Weights of a small mixture-of-experts language model, trained from scratch on English Wikipedia.
Experts: 40 experts in each of 11 layers, 3 picks a token, a sigmoid router, a shared expert of 192 neurons.
Training: a variant of Adam for the experts, 360M tokens, 7874 steps.
Below are experts of layer 8 (counted from 0) of a mixture-of-experts language model. Rows are named router (the router's row for the expert), up (a neuron's input weights, with its number), down (a neuron's output weights, with its number) and show model dimensions 0-223. Each number is 128 + 24 x the weight over its row's rms, rounded and kept within 0 to 255. Numbers have three digits each.
Before each expert's rows: a language model's description of what the expert responds to. This comes from a sample of Wikipedia text that the model never trained on.

# expert 8
What it handles: Table pipes, articles and numbers in sports results and game reports, plus win verbs like won, winning, scored, round.
router:167118147110153083152110104101134110110140174111110150134164080147164158141072135118169116098099129143045180116133113093138105190176148121121155137139080118085122154142120178146139125130112119101136104111122108119149116122136131149121099127139135141140108111126139108103123121154093153130107094101128162142119088114136119121129140109143127120152149104150160122117164126097093117144118113112147117118183120169125164083107157118118118157107134115131151160134142119102108121178130127113093115141127165128147142151114142121144115175157111130131095081147159138135108158112098168121101144105147107162165148153108097132155117098132161120172125126115084119135143104117160155099105
up0:142135140092071126125110145136127111167160112086122083123095115123110084112121137108108095175115145119139102142138122110196153055175133087106113091119154109135127090108117128102136101112135131154113195139121130134150165108109149123145134164147143137101121093116137139184077156125154125130115117125072164113150110131139122146138109107126105127085155127135110068130100141064143138105153111142098186147106174128137094150135137114142120081136140131111127115139122131138132136121114116104127111111145134107114124082124127105122131128117110135114097107132118095122187168129152136149149101117098117098118157127137141128110118143093163117148137160130078123147104158171152118126130
down0:142113141101139131126126134176129155109153096139169092106132157101107143094143147129084122106131122066139171139149139141128141112144114107163101121124145136125141089112130081105147152103153127137157144119133160189138153114124167119086108112172103126101097090107100165129104151148131080151162130155116116107154189121126132135107134152147111157119100123124167100103116135158093091111120128150127120158108135108143129148121134133111145089106132127132125102105150166152076134094140119118118125134142103138105118114124134149099139120132108113131165126117137127082166176101115121117122125121129139109117133126151169157106137102091105174104100095081175154113134181127090175061117
up1:129110146131186144116163096117146108112103126164114138131107130142118125130098109104138096128135092131072113124094098072165107139123126119114153135164124171104149107154111127145147094070126110134107122061093091114131091134123116120127118133142103103136159128130123134124115146126109115147152163185112106117150104127120133113135100105145100141116137137144151114116166095137179112126156111118161112102142145144117146043119142118105093084110139134101135131101137121119109111094197143110099138117120102168138068110090129163144177120147123115128154158159143117102129158093128166157167111135157137126155122116147090102090126102124126127115125131129133123135097137156112121193115
down1:101145143146083139166126134144123102158118155151142122124141122125123155148135158110082128109074135106143129088088107099136137150163094126139135136165116171124168154120129117124137146129134102153175115116149148105074125152149126161093136175162125137121147139103170130126104121138151137126148134101148157092116073126134114122128157165116096147114139106143109125118159143125154117077123144098113140135152155163058132091100104141117133174124101129130130207124170147144132167144106146117085088193148124171123132148129130130166092119177142145132134126137159090122104132057129113120147118153157147146156118143154120132153142133117137122101110124136126130119121106138164091130121
up2:146131140102132105174107110164106090101087103071145114143138113167185103160092140086149136105150139073095114128142134090154117114128151109125119098165117148143153137103142129158140163147152142167120121154135163100139093158157152150165140155122129154150148131143108098103137128122109150172171191098121099145166130114169134077138138088117127112109127149141134138137132154137112153131100080152157118110150143150169131088134137086130125126137104135112152111122129140143178134149099136159134105090142113114118132123125113102157133146088135123089078157148144125116084156146121110095164164164161130158123139135137115136123134099107157126118140148137124085093140161141123101138154
down2:144133112123168180126110129128098140116103123143138132136125161140153097147132130130137097129139132119112125154135116128100106148160157125150133096122106079147137085184094114166140114171124174131149138117112143113097104171139142126130130156136156107074185101137128118112126120157115134138111137096107094112134118122116100140159117145137105114112079111129123117118175101111229144111117090109077120074112143109136116141114104150113103100134162134114124112144155143110134144137075159105122082157146146099087139126133105144146163156109136082131073138145120158120124143107148109156115141111117148137113117126172159149082126147097154150157148124156140077131145137162107106104110
up3:134144126090152126145141132117141123149135164137165142121099090107133121108130139139112108116100134105106146109158079127113105143091141095080078128138127179119144113152134118111127096155120128146110149142118103162107135155167168166116121144111038141141098068118170150097124113119141112097122135114124116109117144118123130117154135126141099109151161153148130149125160110112151111174088140081145120157161141147133120135141110097141164154159126126160136146103134108155105105205102115087113085179161128132129130111116096121116155143122096124124122144149118145123109168135132098109102187150106158159170182150112124137147114126148166137117090152136125164114156107110155114125120
down3:120110129122124138151150124171114141137123144081128061100082129119103150116151145146138118193124123157171111117139103115150121159101126126137117145145096181129101106157124158116133089113100100122152111111135109144135156174138139123104154133103124132126139109114147171129154093121155106142142131128104107137109108085153134117167131143147097141162088167128136116145147097115143151174142145087155098070094109153133118131144139094148122158162095163162126112122087100123114123137156174128157126132080153123130105112101102100153167150131132145170142088138100150126148128081164114098151138113150183123115112129187114139118120129140119104136088109102137152131139091090134093105122

# expert 28
What it handles: Opening consonant-cluster pieces of longer words and year prefixes, such as sl, sh, furn, determ, 202.
router:139128126126092120179158116105151118085115142070085112128130161144153125154120124106144093113102118128099167134151183127141133141179165126094157147119144108143170160123097140109165120098102111143107120132099137109141134140111096118126114131149090151124150096110120136136084120113108182171106120128100129160105102158104118095129164106137154147126143105171155093126154103114095082150160139118120152125156072178162114104121135129130118157122095101106141128099115105126101081145100111121103123140124140146152132172132136123156082131143112151126113110109176115130134129135087143142117123136168140166111149131188125127122105131143179179145117164116138104118160147171131104137115
up0:122129119121133120124125131130147109106181116058103076085163153138169150082165116121144133095101088130107143120131137108136149199133099094138152155131118123108161159128135147143151101107127140144131109085111104117129137145088075126175128118121131174165152127154182127139137153150136141097145125151106121146136141112110127116064153088128107122118126137132120168130139144137152101131123172094129126128156120134116132113103163140114071137064121075124095112128087142101109066161099105090142105162118125122085145147126126089150107128125130114138096145133103124137123136121146113161148114113130102149165099115174126110111115130099156114123132133135126096137143158087142107114134
down0:095133119114127119144140128116126130097185115138133072172152150119134152158151086159126119134115116118115131163131144126132145126137113117102081125099137149145136082125096111144144131079144153111139125141125098157124137157105126137098137122126164122148182081114114119126148121134159153139086157118132098113116148160110101151104116095135106175148152189142135143150149125152087126135126150112114145110173104112149132164137102106081144153107120157172096146098121129141122100104144114123158109145161068133153120097149098109172136103146118110163088102124150116146101131094136123141126151155129130158132127169179124152124141092096198155137139106143084167120118104143116089175136
up1:119118104108136135164119091107128147122152149150154147124126118175108114124113104163138128136061098118147163111115130101105145075133127118118123114064115115174117141166112151129122103131126115110167131134127124138128140123130129085113159118153090161140108142100130172137132121162132133080125136082111100143154093125143080134139093119101132095141150107136176119143146132112131133114114134140185162142135134169111109078100121153157072104094140127146145121097050125124147122123145140100129120137160132132117084136109134096123108133122137134133131131097156128125189088128120101117172155153132140133078105108119131160128115139153090167102143138108148108199139136119149090106091
down1:132112127140148093135130135144116146154130140158140103101173114119144150155150174126136134121144093139107109114151152110084137148117126107122114075172138134131180130137130127112177111143155083173159090133111123106114071139172128140131114137138099126107091124176104139117144095144135154108148133172121135184086143118126174130158083154169101134154110141146130151130143108101094123121109125146140124116127127114121133097141125144068129103129129137168120137132120149127108140143130122087112174062116136153137158106115091137156108130185135132119125129117150135118121126124140152145136116104091145142065161135100144116129178112179117096125119099142141058086170128140105123121100
up2:135075136140111150157127149143127135142131172139125110136183150132125137182160154118116124111103116087097155122161116110098121142081144119130095112143146102118175146165152094111162125134141134124089140130111108105155123110105133128115123138151124107134154154140106117137153103155101134118151076132093159104134090151133089114148171148085114129116173151167143152129125123115120145143136084119138144132107152141103093133076120112160159128138140136157188092148103113145067128171125140112116110125147097108178121139168099084147123097154165122121161162132100130109138103109114137127145111159155143145123169096126080103144131099116177109116113151124086126130122155170140112109169
down2:130112111165119115116170112104127122105090089133114129153159136178075145109161125135137113120133075136182139139113140082136105145119153099164165132144110145075094149101129107135117113147142136148154170132117102143159093118132095147172112119145117112135103114084146165141130128115079154114131148111130118108124127138137107109154122168127201116130124128144145125123142133141112150144139073159133133123132161123112143144177102102129139127112195126151125127114146136168140128111141166094135144148198091062111146121127116120140108104130111129127181125140126168154156135181166118133109147161101135127108151149102116121127105141128169126153088131138171126114139118127137111171157
up3:140101162106117112141132165108145105127113139104120131145145123138122098110123157084143138139102138117144134136145178123106116140113126154162105173097139118173148166123144164111136157134159118140128147116121096155101161120135133133151099147108109146106099117144141083120128096089120109116091081111134122120170121172126121141143110080139138161157106145175141121107095130137090124120153143178144128079184150153176141105141117111106158099125136125160119099105132131168165107085144105109114090159116107155076165114135136112111140150139095058132143119138098113134138114193104147175122149119134140200112163117123120124135107134133108165145141164109122148141114093151120135136146
down3:082126140138128132135093114167091148119134113150103144136138112141152140142098108143121126139150128162138093084121168089121120077135132134140105126149134114135097118115128096096152120140130118127120146141175143149099141147151136091148150146116108174167147111175117144120106122115134171125181140115093159104091123115108112174127155125125120128161134142102128085128115105123165123143107101131121125117156120129133107157114076122134154132103147106135098148081116144180154097148173150164128098114135144115114169153172103109127125116165139083124169147130188088122152121135148134139070145092135128152153107103090123143121111164126069121139139138142152129172110075128098113068126

# expert 14
What it handles: Pipe separators, semicolons and colons that follow numbers in stat tables and lists, such as standings, vote results and minor-planet data.
router:164115167094161079161105118120181116135141120112096150102157130169165143141149166124134138116127127112083159090155135111152141135137149089087138173103093159111160136122146144133161122107086111122067137130124131105135085113137116095089105130104099147156080109133117135123117132139093174118127097102135186174105132121091141147096137079122111169104138102108121147109130104078136106161157137139153126140147116159159161125132128133133150167135143115108156121117121107134102120155119124138128100145134160124127124143093103099124123149138144131119114118122112102100117127097121203097108127104144105150148118146117062104148126126117159143112112193125123115113144122164130150108125
up1:146103114164176115124110090157140131122122100130153159135113098186116162116090134152130132131142159121116130145135093117135143163145123172154181112112139125108144143127149131125130142133128120093103108141116093147143094122144123128119109112174141122139160098081103106105092095122122132125164123075131144159107110094167114089144129127153133106134171168118096136086091076136107111117142142160137139118106095120141144132060122127120108183138104113159152095137095104123112087142139176085101146129142137106117135143164156132124091146137119120111127108142140141173168098102138135143127131121136087151169122114123148091142091118182103125119138138090081112155138167102144164145106
down1:147145118158164146131122122156118156120089119151167104143079120092085131162079131109110117099093112138116151163142137122142102170140118136132129103157132114154115135153160085090156139147139095141115101139139170152125113101100112175117104146088088121140129096128085118144128137097145108115100142143143120090099093104136111124112115150143140125122152146166139116126113155103151088124137089082119124119096095128119157139134106121133109155155106152131125109131141139157138093159068110125075100126115093160131144153098156133134141136138132168098139129169195157136124096104145134146159106183144110157141113086089127119131065103133120088126154172143141135161125149097126138116115
up2:153130127145134131148115143077121141142189090116111117101114132113112140128145098145153144076137182150155108150178172108131145115160177119116109127143118106128138096110115170085110176104107148175099094128117117125150115121109110163122137142112132126137138117137107124106091125185123139115137151132159158108085157147178127096113146123131191149101106124126145100113151123067137105131174146133103109112134156126148113147097098099156114116158149153100173101145154122138125150150121103117136092131115142153114104134167126099116093165154122168151100127140127136137110124124123127132135126105159125109078197147135126128124140130131128116119152143161149136127160125133122196182114
down2:104107149125136140140123156149116121148136106072155114122133114153099127096132076132137127106112149136141118103168077105101145140142127153161072114127115139087138103132097134109094108149115127122135118121077099132127064130094128139162139143142131105160142142132139120133127156143074113125162108138111128125124154133104122177178122111111112134130134102129110149145135134108130105104094120136118116088154090130149152117195089134153152125130090102078113096117133096109098126094097090133158134067073110179125133143084133135086129111092092145167076097125106143148133114123151130158091106123135108136092159155123167116122115107134106148137136116118136130100122124174134164161139
up3:101086133110109137123124092137130119149151141134123127111171126117121123102134111165122073085132151115102130113142149142110137122150143112107150101106131171125119097143146113162148143112155055162126133142095156162116161145103102127120104087120156136144096100155111130125161171147129145134092151143098071181144116132109108171087143094147146121111161134147121100117146113095101126150151160158117122122134116108162104103092128110171130149136118113149082116126134130130081145127155104131155156137111171134129081134092151118142107153161096157137117145106106161153117138174060122140088099124134102177159165151119141147144145122088071116147127134132117094121135147141139134153142
down3:116098113176142137100111132064127116129105099108155119103136154132135181145078130144095121138117125164118151101127129095163147114124113126130096177129075107117112105113116106104095122113144141126129180125088134069141155106108095156098107157128141094143135155149136146118100086119142130095122164135098139118125161149164112151123104130129124125122159134168128128124165135132159136105122131114158131105199106191117164149108128088112111115111133176128151072129151154124136144125147108125118125100120137141142135107169157159142131100174118122163155110121091115102131080173125130151130169109132120142137121131108126129112116104136171067143129143179097115127165158132119124120149
up4:111155108136146143137079129084119146116128138124150146127128094169158146120126130108113119107153101095113148151137123116127114140110140114089124109120045114133131135159121119122170171145110100121131112134107147162108129140116121121139122163147109139115112097175168095172135167111131150175121125159139144108099165149115124118133109100140157167117124164133106127135118119125132164090119165156115152148078112119179143133173121140148134151115119138138128116071164135151149095161170093118099076151112147179138093100125132143097166142088114101121130074138136136109171126121115134102105132105110082104142128152127075129153092099154176126143139132125114107161140161114125080126147
down4:148139123102100115099123137137079132120117112112135152139082162109131143100154100109115154167143122108145156133134180067118142095152142090092146130118119108152144148106113157161139125134101134132133141096140144135176116086175164099134107104079134152107122170117068112143144124122125115185094140178076125110143100111125120149181134098122141122100124131107124137145138113147155130111087138125128125126120127156110133136179172163141172148155109132129117139124135142093108163095139129119146127128120153142128118110145144167124103126145154167083100163130170144122112147148133157137130097107132072132136121126114155138162151091107120130157115139183127127135141133210143144138105